From a checkpoint of a small mixture-of-experts model trained on Wikipedia: width 256, 4 picks a token.
Below are experts of layer 5 (counted from 0) of a mixture-of-experts language model. Rows are named gate (a neuron's input weights, with its number), up (a neuron's input weights, with its number), down (a neuron's output weights, with its number) and show model dimensions 128-255. Each number is 128 + 32 x the weight over its row's rms, rounded and kept within 0 to 255.
Before each expert's rows: a language model's description of what the expert responds to. This comes from a sample of Wikipedia text that the model never trained on.

# expert 40
It responds to: Name and verb stems. Opening stems of names and words completed by suffixes, such as Duncan, Runcorn, accused, beginnings, credentials, often in music articles.
gate1 [224  86 138 156 132 111  78  89  90 159 162 157 130 108 102 124 158 163  95 171 127 159 139 151 138 134 117 177  90 125 128 120 128 129 191 200 176 128 144 146  59 128 113 135 140 116 116 199 113  96 121 124 120 154 144 174 168 132 100 188 162 150 129  48 119 135  79 185 105 151 136 128 100 132 178 141 138 112  86 162 116 153  94 110 148 185  90 140 165 118 126 154 124 152  76  92 132 138 193 162  77 163  89 162 172  90  43 108 107 145 114  87 115 160 139 110 104 132 116 151 144  92 110  82 190 147 154 160]
up1 [ 40 146  96 178 120 135 148 120 146  91 119 127 188 155 147 126  90  77 106  52 136 139 126  91 184 122 144  96 161  95 126 166 154 130 128  88 119 107 146  96 154 130 150 153 113 188 142 115 173 162 121 126 123 136 122  66 107 107 134  64  80 107 115  94 132  75 163 107 130 123 107  78 168 155  84 119  82 146 139 111 118 129 152 157 126 124 184 163  43 128 182 100 103  82 121 178 178 134  99 141 164 121 162  85 129 187 156 166 122 160 103 140  99  81 100 145 187 150 136 158 138 183 152  93  96  91 110  69]
down1 [ 71 130 147 135 126 117 121 152 184 100 135 157 158 141 187 147  97  80 154 115 105 101 141 186 198 125 149  77 133 173 139 124 176 125  90  57 103 145 129  86 207 110 153 122 152 140 104  89 101 140 125 168 124 114 100 109 101 186 202  77 184  83 146 156  68  88  97  68 165 112 125 101 124 145 129  95 132 136 176 167 188  93 141 116  95 107 166 149 122 177  59 130 119  72 127 109 137 120  85  69 103 141 140 167 152 110 149  87 109 158 131 152 116 154 142 134 156 142 131  69 131 179 110 151 105 135  65 117]
gate2 [183 167 193 131 149 116 112  76 146  82 124 119 100 106 145 142 137 126 166 152 115 113  96 170  99 141 147 128 128  69 127 118 165  69 135 135 154 129 113 153 153 117 133 141  84 166 143 152 126  90 144 173 134 200  82 146 117 162 139 133 169 128 122  66 172 186  87  93 142  75 128 108 161 128 138 131 100 145 138 154  90  73 123  97 141 137 220 116 135 124 115  47 120 133 122 156 188 131  97 153 162 112 126 111 127 121 142  67 178 102 135 184 100 205 109 184 134 149 147 123 205 116 186 140 152 133 114 157]
up2 [199 152 156 136 137 114 170 111 144 123 105  91  98 161 130 130 124 119 167 189 143 134 115 118  93 163 151 118  79 133 101 141 117 107 142 134 133 140 173 226 178 116 151 101 114 163 203 143 121  94 127 139 160 151 104 159  56 139 104 123 153 108  94  21  83 160 120 107 157  65 189  67 166 107 164 165 138 161 158 102 111  73 105 160 142 128 230  16  67 191 103 149  84 168 138 121 189 140 146 140 155 127 139 131 142 136 142  82 174 136 164 183 147 174 152 128  97 172 132  88 175  76 137 110 142 100 100 134]
down2 [175 107 125  81 107 103  64 124  94 169  94 165 169 170  99  99 130 104 158 136 153 175 121 152  94 162 120 124 124 130 138  69 111 115 127 157 141  78 150 135 123 120 101  96 150 109  91 153 141 119 101 128 120  92 114 202 149 133 102 111 127 125  62 107 134 132 155 152 105  47 128  96 114  89 159 144  80  93 121 153  70 146 148 174 138  93 131 154 111 177 152 168 138 145 143 116 163 101 106 170 109 101 125 137  49 149  94 109 159 149  92 151  81 169 160  86  95 105 155 117 143 138 121 127 127  85 100  97]
gate3 [115 142 110 154 157 111 150  98 113 136 195 142 109 101 171  91 169 166  95 122 112  75 143 122 167 163 171 160 108  65  71 146 152 122 139 190 155 106 104 120 110 116 149 106 178 166 167 114 141  85 148 167 134 193 114  76 151  88 119 101 142  97 111 110 152  90 190 152  93 189 100 166 182 168 143 137  82 177 105 113 128  85 141 102 114  94 123 115 113 112  95 133 162  98 112 129  48  94  78 161 166 139  86 158 149 100 108 125 190 174 100  71  98 160 131 135 141  96  98 199 179  95  56 132 152 172 125 147]
up3 [131 119 121 112 175 134 192 147 102 117  87 203 161 205 102 125 111  92 115 142 110 111  96 139  85  95  96 144 112 194 158 111 130 152 130 107 146 154 161 104 148 130 133 111 121  60 156 119 124 165  66 113 110  49 154 131 129 141 135  58 179 108 110 157  95  90 157  73 164 148 157 119 129  98 122 129 146  77 151 111 188 181 146 129 207 106 142 123 107 119 132 141 130 156 153 112 153 153 147 156 108 133 151 156  80 112 174 162 116  79 147 184  96 133 147 105 140 123 165 115 113 130 139 148 189  84 141  96]
down3 [127 123 144 104 128 146 101 139 142 146  93 153 139 126 116  83 202  60 177 168  93 137 106  99  87 154 110 134 165 111 108 117 147 115 128 161 179 150 129 141 133 157 120  98 118 102 145 136  99 158 148 158  86 162 101 130 193 126 185  88  88 133 119 108 118  59 135 145 118 171 118 156 200 130 143 109 115 122 175 105 122 143 115 114 161 155 112 153 122 130 134 168 144 158 120 104 127  75 150 161 146 122  96 150  74 153 172 143  99 124 190 125  87 110 129 111 102 115 152  98 116 151  78 170 139  91 163 200]
gate4 [133 170 147 165 144 112 121  97 113 145 154 169  68 172 139 120 116  66 122 130 128 108 165 136  54  86 145 153 133 156 167  99 110 149 176 121 115 155 133 111 136 155 134  92 139 130 125 147 165 151 126 113 171 153 100 118 122 163  92 131  90 122 116 131 109 226 113  66  84 165 119 117 168  84 147 144 140 129 116 140 155 192 166 158 212 165 206 122 168 119 145 114 120  85 125 119 100 123 154 171 125 178 158 144  88 176 112 117 190 154 176 146 151 125 153 118 180  98 177 122 181 177 143 135 172  98  68 148]
up4 [155  59 100 115 100 116 122 188 105 155 132 137 145 153 131 132 133 193 133 102 141 137 109  56 145 120 144 137 115 154  68 124 159  95  89  93 128 124 145 119  91 145 153 140  96 144  74 139 101 101 162 134 121  96 177 124 102 149 149  95 174 146 142 151  95  97  96 160 129 110  98 163 153 143 110 138 133 137 168 151 118  68  78 113  40 104 108  91  58 126  99 150 103 111 184 132 156 108 134  97 117 125 157 104 138  91 108 146  54 125 104 160  99 150 149 159  92 142 107 141  81  76 164 100  71 200 138  85]
down4 [ 82  93 100 153 164 109  95 154 111 145 113 155 113 104  85 108 134 165  93 112 113 137 106 151 125 103 165  78 114 103  83 141 174  57  98 161 131  89 105  53  96  95 169  59 108 153 112 117 133 135 123 163 166 131 151 194 134 107  89 163 154 125  97 131 104  95 145 170  88  92 146 123 179 131 157 148 157 132 172 152 136 129  91  99  50 151 136 107 140 174 113 207  83 180 106 186 144 175 173 152 129 206 123 138 136  87 139 165  70 101 102 137 101 144  84 146 128 117  86  92  93 114 135 141 162 115  81 101]
gate5 [115 121 121 124  97  97 106 124 114 110 140 128 170 120 119 155 149 144 155 147 113 101 114 114  60 206 127 163 172 166 128 208  94 120  96 108 143 127 147 122 135 155 131 161 137 153 114 139 157 133 104 133 162 143  83 149  95 191 115 163 163 164 135 111 172 164 118 127  89 153 115 103 171  44 206 142 139 111 101 124 110 118 132 106 149 157  91 132 144  53 154 183 132 132  98 161 118 111 183 173 122 143 146 113 202  87 168  86 125  90 105 162 156 165 215  95 153 122 104 100 105 142 141 143 143 173 132  89]
up5 [144 110 158  91 118 138  78 129 137 120  66  77 111  74 126  95  70 116  79 130 107 123  77 126 139  61 141 172  74 122 149 122 170 104  74 161 177 113 112 117 116 154  86 117 132 112 135 127 121 101 152 113 113  87  97 156  73  88 135 154 100 122 110  32 114 156 112 112  90  79 159 131 117 109 141 109 124 108  64 127  69 213 127 123 110 112 144 164  97  61 126 146 127  98 140  98 167 135  87 135  84 129 141  94 111 154  96 125 171 142 120 111  70 115 104 191 116 134 121 166 102  88 146 167  87 108 137 114]
down5 [149 133 141 104 125  92 143  39 162 144 102 105  85  90 109 165 148 189  97 143 146  88 100 124 112 139 138 128 137  80 108 117 120 122 159 155 101  91 129 145 106 113 130 131 152 108 108 115 123 170 120 199 134  80 107 132 148 124 163 134  87 127 108 115 115  91 163 120 139 104 225 136 152 133 100 133 149 144 159 147 131 188  89 130 177 142 127 121 147 180  92 110 156 103  48  51 103 170 135 145 151  79 167 108 190 148 153 105 152 161 166 141 122 125 164  32 164 147 125 171 123  96 101 107 147 119  65 109]
gate6 [ 65 151 109 134 118 162 166 115 216 135 131 108 175 139 120  74 144 127  94 192 130 174 113 132 174 124 108 147  96 110  72 107 112  86 130 142 192  75 133 163 142  91  67  97 139 133 129 204 144 131  75 113 107 111  93 143 121 141 124 197 135  68 170 166 138 126 109 139 170  91 145 161 179 162 159 129 139 102 135  80 132  39 123 140 155 152 148  88 143 122 109 148 153 177  62 120 156 116 161  95 142 148  79 141 130 124 121 174 129 112  83 103 190 114 129 145 159 155 143 125 143 139 140 157  71 151 140 165]
up6 [138 118 141 115 184  87 139 130  75  91 126 117  76 129 125 153 129 152 129  87 122  71 126 136  95  97 204 180 158 109 131 158 166 155 103 106 110 153  94  75  78 154 174 155 126 133 157  89 123  93 177 104 125 143 154 126 124 113 125 124 109 141 122 109 154  75 133 168  54 154 104  89 130 107 101 109 120 178 125 162 137 207 112 138 116 135 149 155  58 181 166 100 104 113 155 138  80 137 133 157 133 113 160 138  97 126 161 104 123 134 141 135 101 134 168 137 129  95  91 119 131 138  90 112 174  62 104 145]
down6 [103 116 107 145 101  96 153 157  64  93 124 170 106 117  85 185 143 165 123  60  93  79 120 170 190 121 125 129 135  93 132  87 110  88  82  87 113 126 122  90  91 186 164 183 109 119  99  83 135 155  89 149 147  79 147 120 141 138 107 188 119 150 201 101 165 118 138 186 103 125 161 126 154 116  94 135  83 219 147 144 160 153 124 127 134 150  98 184 103  81 138 138 102  77 123 129 138 116 121 133 116 112  61 108 140 155  94 180 201 133 132  83 145 129 109 119 134  90 134 196 163 146  88 139  72  52 145 120]
gate7 [ 68 145  74 140 162 169 140 124 110 122 130 149 151 131 108 106 156 160 120 148  74 170 119 144 181  74 168 130 113  81 150 111 121 110 154 145 170 135 155 148 103 116  98 148 143 164 116 124 168 138 124 132 142 127 139 108 118  85 122  38 133  84 140 146  97 111 217 131 152 126 117 165 127  92 138  92 164 140 149 164 119 118 154 133 115 133 155 159 104  56 106 168 123 170 126 135 210 112 128 103 139 167  91 187 117 141 185 138 144 126 110 125  93 122  76 184 126  48 120 152 157 111  77 108 148  97 134  78]
up7 [199  85 139 148 116 146 106 103 189 135 139 141 141 156 132 162 103 104  78 111 145 153 137 116 116 126 157 136  94 222  70 144 111 188 183 126 143 128  85  78  84 128  73 165 133  46 172 127 150 153 137 145 179 163 117 159 154 180 116 171 111 116 110 160 156 119  85  98 101 107 135  79 190 173 105  96  90 124  84  98 175 131 137 139 161 151 143 212 135 127 177  84 152 106 102 158  75 139 154 137 131 138 126 104 121 176 115 128 160 119 110 163 125 144 157 157 149 127 118 175 151 154  97 152 103 185 108 210]
down7 [186 181  92  86 103 104 161 112 137 133  90 127 118  98 154 120 105 122 134 119  55 111 126 123 132 125 136 145 208 117 113  85 126 130 166 103  94 120 142 118  82 136 166  81 166 177 112  91 127 194 149 172 107 194  57 138 168 128 159 119 145  77 138 118 102  96  98 114 118 112 137 135 181 115  71 102 162 128 163 151 137  87 126  89 145 172 177 183 107 131 152 127 120 127  99 162  90 126  98 141  95 176 102 109 106 134 152 122 131  96 114 131 129 128 194 121 170 151 127 145 170 170 166 112 152 141  81 128]
gate8 [137 143 171 107 123 119 134 134  68 111  90 113 150  98 118  98 173 122  77 107 140 120 126  86 120 169 160 135 105 111 107  94 132 122 163 130  89 156 157 208  93  94 167 153 127 128 137 112  99 108 116 128 131  64 116 107 158 135 144  71 142 221 103 108 105 185 160 124 151 142 115 108  68 123 138 136 119  85 124 141 126 167  90 117 176 172 102 165  89 105  99 136 100 144 117 131 113 125  93 120 125 116  73 216 126 147 128 118 164 131  69 161 124 122  75 165 148 151 163 145 121 107 170 136 118 134 115 140]
up8 [145 205 179  97 131 113 142 159 121  99 107  91 130 141 147 112 139 132  56 135 125 127 125  77 162 176 124 109  96  94 119 124 144 166 167 111  87 165 135 169 102 133 178 156 106  96 132 120 134  87 124 154 179  71 135 107 167 132 183  98 141 135 146 189 144 182 123 156 202 129  95 168  73 167 166 142 195 170 133 126  81 123 139 112 123 132 118 113 105  88  92 141 157 101 114 146 131 118  99 102 143 145  47 132  65 124  62 164 143  74 136 182 209 134 113 142 172 139 135 211 127 182  84 164 161 142  78 122]
down8 [107 136 113 137 153 140 138 180  97 178 109 135 152 153 175  62 143 141 124  52 183 117 155 164 147 167 153 106  62 143  64 141 208  94 129 114 111 162 104  90 113 104 151 117  97 104 163 141 146 135 105 111 135 156 151 147 185  86 171 107  84 128 114 173 130 132  89  82 130  99 100  94 188 153 147 124 164 111 149 124 139 142  88  88 118 130 146 110  80 105 140 110 170  91 102  97 106 106  78  64 156 134  99 102 124 131  74  94 132 101 116  72 138  80 112 149 132 152 186 155  99 102 145  96 143 158 129  95]
gate9 [150 104 132 178 127  56 111  92 188 141 117 123  86 150 151 156 175 113  74 146  96 121 113 107 105 120 175 174 112 112 115 147 102  81 106 145 166 102 108 162 144 135  77 173 125 174 168  95 115 124  85 182 110 130 132 127 140 174 114 137 156 126 185 163  60 130 164 186 159  87 120  70 194 149 151 143 111 137  94 153 128 102  68 111  98  57 152 124 130 116 105 201 155 116 100 123 160 118 150 138  60 150 151 146 111  88 120  95 180 153  88  96  67 125 169  90 141  97  98 191 151 138  84 145 105 146 115 183]
up9 [140 115  81 172 177  78  88 142  96 112 120 190 194 134 205 131 152 109 139 105 109 171 141 152 117 142 147 160 147 136 126 105 132 104 153 120 139 112 138   2 145 124 101 171 147 158 235 141 156 105  60 175 136 169  99 161 160 140 138 118 158 134 119 182  93  45 158 100 127  99 111 131 164 104 151 138  70 131 136 116 126 111 115 103 125 130 141 113 125 155  96  93 123 114 107 145 150 126 119 121  87 137 140 135 116 130 108 105 100 159 134 117 115 141 140 175 122 138  91 153 187 132 104 207 141 143  87 148]
down9 [ 90 115 129 154 125 136 125 125 147 194 182 122 109  86  96 158 167 143 143 122 168 126  98 109 104  90 155 136 167  94 146 110 117 139 106 105 164 151  81 150 154 120  79 104 157 165 179 131 165 145  93  97 158 116 102 141 139 141 113 129 171 117 117 109  95 125 115 122 104 103 179  73  59 194 146 138 162 167  83  96 159 121 165 187 115 117 146 113 189 126 146 104 153 123 195 165 146  93 149 168  63  91 164 207 148 153 119 177  72 134 105 224 130 144 107  76 161 115 133 109 121 135 109 139  61 153 167 132]
gate10 [149 159 157 143  93  56 113 149 127 126 164 114  67  83 142 179 139 233  91 173 127 106 118 159 139 180 114 110 130  97 109 149 140 116 138  85 158 117 147 103 161 136 160 146 123 184  80 127 138  97 125 155 130 163 124 113 250 129 139 146 120 107 161 163 120  71 140 157 101 133 157  83  90 118  96 115 153 134 101 133 106 100 176 104 100 147 139 132 179 131  75 161 111 122 128 125 130 112 129 156  99 141 123 136 125  73 136 129 120 127 141 142 103 118 143 106 109 138 126  87 118  99 130 124 145 143 136 126]
up10 [121 120 150  87 145  67 168 150 168 125 153 148 127  95 140 152 112 129  57 150  98  79 156 145  81 140 143  85 110 140 148 169 119 210 139 134 104 120 103 119 129  99 155 164 147 166 117 154 148 109 185 164 169 111  89  93 146 127 134  82  78  57 109 115 156  43  97 126 113  38 165 104  81 121 134 100 101 113 152 128 151 113 151 107  99 148 138 150 183  76 128 154  62 132 135 186  71 121 115 126 140 150  99 132 219 119 168 130 142 139 130 173  99  95 154 120 160  82 104  98 136 118 139 151 165 135 173 166]
down10 [181 171 136 148  88  77 146 113 135 109  87 116 227 105 153 194 113  89 187 127 125  86  89 169 129 136 145 128 143 132 110 151 118 166 118  79 137 149 161 112 171 155 102 136 146  67  93 120  88  96 135 111  93 124 114  60 161 158 134 178 129 120 102 166 116 149  75 125 124 127 181 155 170 151 121 174  97 149 111 155  94 157 127  83 119 160 151 129 134 105  89  92 142 120 149 148 127 220 164 144 182 125 140  87 134 139  71 126 136 162  92 184  69 110 153 129 130 128 129 148  84 101 129  79 105 103  98  84]
gate11 [120  88 146 156  77 127 120 156 145 122 142  66  96 170 109 150 169 132 138 174 150  82 110 140 127 102 121  96 134 141  97 170 139 123 121 140 102 130 117 102 113 154 165 176 135 128  58 123  90  45  40 131 139 149 113 151 217  78 111 169 142 139 153 176 120 127 119 136 117 134 105 112 116 122  97 128 169 142 152 105 130 146 102 106  57  97 128 141 163 160 115 157 137 112  94 157 134  95 193 113 109 131 145  73  70  91 146 149 143  96 131 157 160  82  81 178 169 118 165 150 108 157 181 149 123 130 161 168]
up11 [139 173 137 111  72 120 170 185  72 126  95 123 136 156 159 105 140 142 190 134 154 111 146  84 154  95 128 132 101 177 162 126 109  88 119 173 137 128  92 100 156 137 153 179 147 175 171 141 190 101 131 138 114  98 120 160 124 150 152 158 132 147 105  83 128  88  96  80 113 171  93  94  91 168 135 172  88  53  80 174 133 151 128 177 222 143 115 148 167 152 146  74 111 146 168 129  97 130 144 142 135 124 166 174  93 143 171  55  57 116 143 189 103 131 178 117  66  89  95 126 165 141 147 138 145 124 107 139]
down11 [119 104  98 152  97 108 157  76 115 117  82  90 176 135 128 157  90 101  92 104 131 170 130 116 136 130 125 103 135 123 127  99 115 128 175 130 155 181 127  83 185 103 155 149 140 128 132 153 153 172 121 162  96 138 122 193 155  89  90  96  83 159  82 105 155 126 127  87  92  72 128 138 135 152 158 178 126 104 145  85 115 146 164 126 130 130 103 111 140  78 148  84 146 187  32 130 177 145 130 157 166 156 119 128 175 162 157  95  96  86 214 210 124 174 147 107  80 102  77 145 157  58 116 133 124 190 164 129]
gate12 [159  98 137  95 184 168 158 113  86 121 160 180  97 160  96 100 175 153 154  88 111 127 135 166 115 143 131 111 189  39 112  82 132 124 131 114 131 124  74  61  81 127 135  93 152 144 112 134 151 139 144 112  84 115 175  91 147 117 124 148 126 111 159 157 139 131 203 162 130 168  72  80 205  82 144 121 108 187 134 128 169 149 161 116  96  98  87 188 121  95 148 145 142 149 138 151 120 109 142 125 147 141  83 158  95  98 165  95 151 133 128 138 126 140 133 120 196 110 116 114  89 193 106 179 181 180 148 144]
up12 [118 124 105 105 100 134 152 116  90 104  95 123  87  82 111 170 133 114 178 116 152  92 143 148  97 169 140 157 152  89 100  44 139 155 100 157 155 140  77 123 138 136 148 123 185 143 109 139 123 168 111  99 115 126 114  91 156 130 101 136 162  91 140 142 123 105 140 165 107 135 156 140 150 104 171 129 140 196 128 135 124  40 142 135 124 101 132 181 138  89 161 118 188 129 131 152 126  99  95  86 147 119 109 126 108 104 109  74 158 128  99 100 146 128 137  86  65  89 142 162 147 160  86 166 170 128 103 175]
down12 [ 91 139 149 116 135 181 137  98 154 103 191 150 146 165 100 134 167 112 110 111 107  91 129  91 201 120 153 162  97 135  49  60 112 144 103 117 116 132 113  95 135 149 165  94 148 132 116  88 124 130 160  71 120  89 205 169 142 154 111 140 135 158 110 109 121 111 172 113 158 132 124 145  88 140 156 122 112 119 147 115 162 111 150 144  96 138  91 207  69  85  91 162 178  79 172 154 140 149 145 113 196 139 141 113 131 110 147 173  97 118 130 124  95 136 155  98 168 123  99 128 136 198  84 174 121 120 101 115]
gate13 [123 121 102 136 103 114 137 115 103 115 139  92 170  93 150 114  95 123 174 125 144 155  91 109 139 110  93 134  76 143 116 179 113  93 133 112 197 144 148 157  92 175 109 122 155 158 134 108 145  79 109 127 117 116 115 111 102 130 117 101 168  82 155 110 100 141 108 199 183 123  63 118 142 180 148 128 191 151 135 121 125 139  79 158 159 114 172 108 180 115 122 125 171 115 147 128  99 107 143 181 106 132 125 149 133  88 123 160  83 131  81 144 122 172  86  77 159 126 101 119 181 159 156 138 100 122 172  99]
up13 [143 119  93 121 103 162 142 114  93 120 130 103 176  76 139  90 112 137 175 109 164 185  84 131 130  93 134 132  87 134 180 129 122  63 131  92 173 133 124 158  74 136 101 153 142 140 137 160 120  79 121 109  79 152 124 114  97 126 150  81 144 117 127  45 151  98 128 182 159 168  88  83 176 178 164 119 190 121 110 119 139 143 122 140 122 112 175 103 174 161 100 109 147 114 138  85 122 109 121 136 117 155  80 149 132  92 153  94 100 160 116 170 130 155  85  81 139 168  71 103 173 192 115 180  76 112 122 131]
down13 [180 145  93 110 147 174 109 128  83 126 108  97 141  66 112 153 149 120 141 119 109 145 103 131 167 197  68 132 102 103 132 137  92 173 140  80 173 200 118 107 102 131  79 141 126 166 182 145  84  55 140 121 145 146  59 201 137 106 146  69 132 131 149 163 102 124 158 107 146 161 145 122 181 155 167 134 104  59 194  96 156  80 101  96 156 122 233 155 111 152 151  89 116 135 135 160 141 149 131 141 116 163 117  99 102  91  85 138 132 109 134  61 151 130 159 155 162 151 130  97 127 133  95 119 128 133 132 118]
gate14 [ 18 127 105  70  86 114 113 179 135 106 122 124  81  98 141  87 182  78 127 119 172 175 154 113  87 134 178 168 137 100  98 135 150 110 151  96 139 139 136 182 138 126 103 184 140 133 100 167 149 115 165 116 113 135 128 147 116 108 123  46  94 167  67 118 198 123 104 180 112 170  58  67 173 152 134 115 120 145 127 160 106 143  81 133  89 152 132  81 110 120 125 190  83 173 115 130 129  95  70 129 156 172 115 144 178 169 131 109 145  80 143 188 109 124 132 142 134  65 121  72 148 162 120 130 186 151 133 126]
up14 [106 107  66  96 143 138 136 135  79 137 172  74 110 181 147 160 180 149  91 118 142 141 162 124 132 162 106 166  77 124  88 149 193 165 212 122  92 129 115 218 171 148 120 131 135 107 153 146 128 144  94 109 138 137 107 113 180  69  92 100 118  95 137 162  69  79 170 183 127  61 127  87 129 164 122 111 134 144 125 106 135  92 113 178 109 121 121 172 110 145 124 185 106 180  93 129 126 133  88 159 163 105 126 132 150  95 123 116 157 154 162  94 167 184  88 149 140 167 127 184 161 110 140  72 189 130 168 112]
down14 [ 98 133 118  67 115 155 143  51 159 129 138 133 162 183 118 117 109 102  87 147 123  96 126 155 106 150 110 118  91 151 123 135 174 184 165 103  67 197 107  93 125 142 152 131  95 214 127 135 145 103 133 188 137 164  64 115 120 172 111 129 130 148  91 137 170 170 132 124 139  61 105 112  88 111 166 207 156 128  54  83 155 122 136 164 194 118 133 142 167 159 105 131 137 182  58 129 113 158  98  93 154 120 131 121 108  52 151  93  71 140 121 196 152 131 146 140 142 153 178  96 142 157 113 119 137 122  57  75]
gate15 [103  94 178 110 116  86  98  53 155 145 127 130 120 112 118 149 152 147 119 146 134 174 155 103 110 179 118 147  54  94 110 149 114 108  92  89 124 124 104 210 102 110  88 131 144 188 139 115 115  95 118 146 145 114 108 157 139 177 130 135  95 132 147  99  88 177 201 167 129 200 130 148 167  86 112  93  99  77 138  97 103 153 117 108 104 169 130 118 145  94 121 159  75 146 135 145 147 115 201 104  83 152 112 129 117 157 175  79 175 102 106 146 167 142  96 103  51 101 133 127  98 132 150 117  90 173 149 104]
up15 [114 124 157 135 115 101 115  68 136 137 109 149 163 107 137 146 121 162 122 111 151 186 106 167  94 105 105 130 118  95  96 138 122 138  96 103 159 129 154 144 156 125 141 166 136 191  86 119 108  76 173  80 100  70 125 125 117 146 175 192 110 119  97 149 107 142 175 174 115 183 139 114 207  44  90 105  95 109 141 155 139  98 130 110 143 159 130 123 153 157 130 168 135  90 160 148 114 122 161  75 115 135  92  90  87 189 179  70 165 113  92 191 131 109 109 128  75 106 146 114 158 114 118 150 139 164  83 130]
down15 [ 97 128  82 130 157 137 157 106 134  86  95 130 137  88 103 100 132 132 132 110 151  98 129  73 141 117 130  71  76 111 199 111 171 180 134 102 130  62  89 212 136  89 159 161 131 163 158 165 106 129 130  87 157  99 108 152 154  95 168 173  89 162 116 102 124  88 133  99 118 162 104 143 146 101 129  92  79 176 115 132 123 177  71 159  72 103  96  75 163 153  69 187 177 143 108 123 156 143 158 144 123 103 150  92 141  90 174 141 141 116 111 133 109  97 130 128 112 108 160  79 118 128 151 101  94 153 155 107]
gate16 [174 157 114 105  94 136  98 144  96 105 136 118 165 108 171 138 121 185 182 105 110 137  98 138  62 167 109 124  46 165 104 115  96 112 200 117 124  93  91 122 157 160  99 132 132 128 125 128  99 158 160 102 108 175 103 179  96 183  84 146 135  73 140 117 129 159  76 152 145 168 114 160 166 126 180 143 133 136 157 116 188 152 124 129 162 157 100 116  56 184 184 122 129 130 123 133  91 151 185 111 104 146 176 146  79  61  81 155 143 105 155 181 158 122 103 157  63 137 124 126 107 146 120 144 153  64 117 148]
up16 [219 167 201  90 121 152  54 155 114 130  83 126 140 112 155  86 110 117 139 202 145 163 171  89 112 106 133 147 118 166  87 146 123  95  69 125 129 132 112 102 105 143 144 178 137 150 100  91 140 116 145 103 189 140 129 147 208 189 152 155 145  63 134 192 160  92 173  86 133 107 116 116 137 130  89 134  78  98 119 134  93 190 142 185 145 136 144 171 179  80 164  83 157 134 130 124 143 116 105  98 159  99 106 135 137 204  92 124 175 139 150 152 180 127 154 117 120 109 128 128 167 127 131  83 133 162 165 112]
down16 [ 85 143 169 125 115 161 156 136 138  98 140  95 132 102  68 149 196  98 125  67 107 110  94 157  91 106 120 117 103  62 111 153 140 193 124 131 152 121  56  92 147 111 157 121 135 157  90 199 145 107 140 114 117 110 109  57 121  75  93  82 162 148 136 119 150 155  96 173 211  57  98 133 121  93  86 149 125 134  95 111 148  91 111 124  73  76 113 169 139 125 126 145 194 119 124  94 150 145 139 152 129 107 145  79 107 139 146 161 103 115 117 205 147 195 146 146 139 122 117 129 144 130 144 100 110  92 119  96]
gate17 [160  59 120 171  85 147 174 121 126 132 102 123 114 123  48 111  77 112  69 127 148 143 111 165 126 125 136 201 108 140 143 170 135 131 109 124 117 103 118 160 103 115  82 174 142  80  99 164 182 152 117 189 171 105  85 138 148 159 155 159 166 125 134 148 117 110 124  98 121 150 120 168 134 119 199 159 178 165 125  96 154 146 110 196 103 111 141  87  72 157 137 165 120 102  67 118 135 110 119 116  95 161  53 176  74 191 115 157  91 135 142 147 174 112 173 159 142 142 140 204 124 133 134 159 132 151 158 201]
up17 [ 50 199 165  81 153 144  96  96 124 123 124 131 158 134 173 163 153 150 120 104 119 117 172  98 113 115  89  29 139 134 133  63  91 146 148 137 128 140 142  95 162 137 187  66 101 190 164  95  95 143 200 100 112 120 180 128 114  87  86  90  94 108 116  87 141 134 151 117 161 128 162 123 117 109  74 123  93 112 162 151 106  87 141  79 164 118 115 136 156 112 111  82 134 160 171 123 143 137 120  91 163 128 184  76 176  66 151 106 119 114  95 123 111 118  85 111 131  98 115  79 113 157 129  64 109 115  94  93]
down17 [149 142 136 127 151 122 146  74 153 126 122 136 147  77 150  86 170 135 136 100 171  62 102  87 151 144  94  49 116 134 171 130 138 137 158  92  82 103 121 110 186 123 134 147 119 192 101 133 109 177 149 124 130 145 146 166 105 115 114  73  98 144 117 192 127 123 109  88 145  84 177 158 101 128  75 104  77 113  75 141 122 102 123 152 166 117 153 118 129  71 148  98  93  88 188 169  81 129 118 101 135 134 137  96 172 130 130  98 121 132 166  89  99 182 123 168 128  81 141  97 117 161 157  48 128  61 111 101]
gate18 [161  78  79 128 113 146 179  62 102 188 155 151 164 159 131 133 132 115 141 122 132 153 134 150 156 177 105  57 168 112 116  64 154 126 140 134  83 170 178 119  93 125 132 168 140 169 125 200 137  97  86 192 130 130  98 133 172 134 119  94 143 108 144 151  76 158 148 176 115 148  91 138 181 130 172  94 159 137 135 130 140 142 121  45 138 117 149  55 133  73 137 149 121 113 101 144 143 119 161 158  41 122  80  99  69 115 119 123  77 191 126 151 123 125 165 113 147 110 146 136 129 127 111  95 140 133 154 117]
up18 [140 154 209 140 156 129  76 152 143  76 128  97  86 143 113 135  59 153 170 148 116 106 117 135 155  93 130 180 134 119  86 166 103 127  99 111 147 115 104 106 149 116 115 133 144 123 142  76 123 110 194 125 141 170 158 102 105  96 121 184 149 124 123 115 158 129 113  61 158 165 137 104 120 122 130 179 117 107 125 130 153 136 157 158 103 146 143 182 101 120 112 106 135 122 152 106  97 129 126 101 170 137 185 175 170 159 105 156 149  99 117  97 104 155  79 142 118 162 132  80 118 159 148 133 119 130 150 137]
down18 [171 171 195 171 116 126  94 165 166 101 136  91 106 103  93 156 141 168 142 163 123  65  82  97 121  72 131  76 174 139 124 125 105 160 106 107  69 151  87  71 128 143 158 146 138  97 136  63 140 160 136 128 114 175 126  91 131 117 167 188 203 103  98 132 142  68 158 123 109 120 100 146 115 173 119 188 167 108 104  93 165 100 142 182 136  93 121 166  95 129 148 153  87 116 179 130 119  94 107 125 160 155 181 175 170 119 158 116 125 125 190  94 111  95 119 163  98 110 139 126 113 116 160 131 104 150  79 113]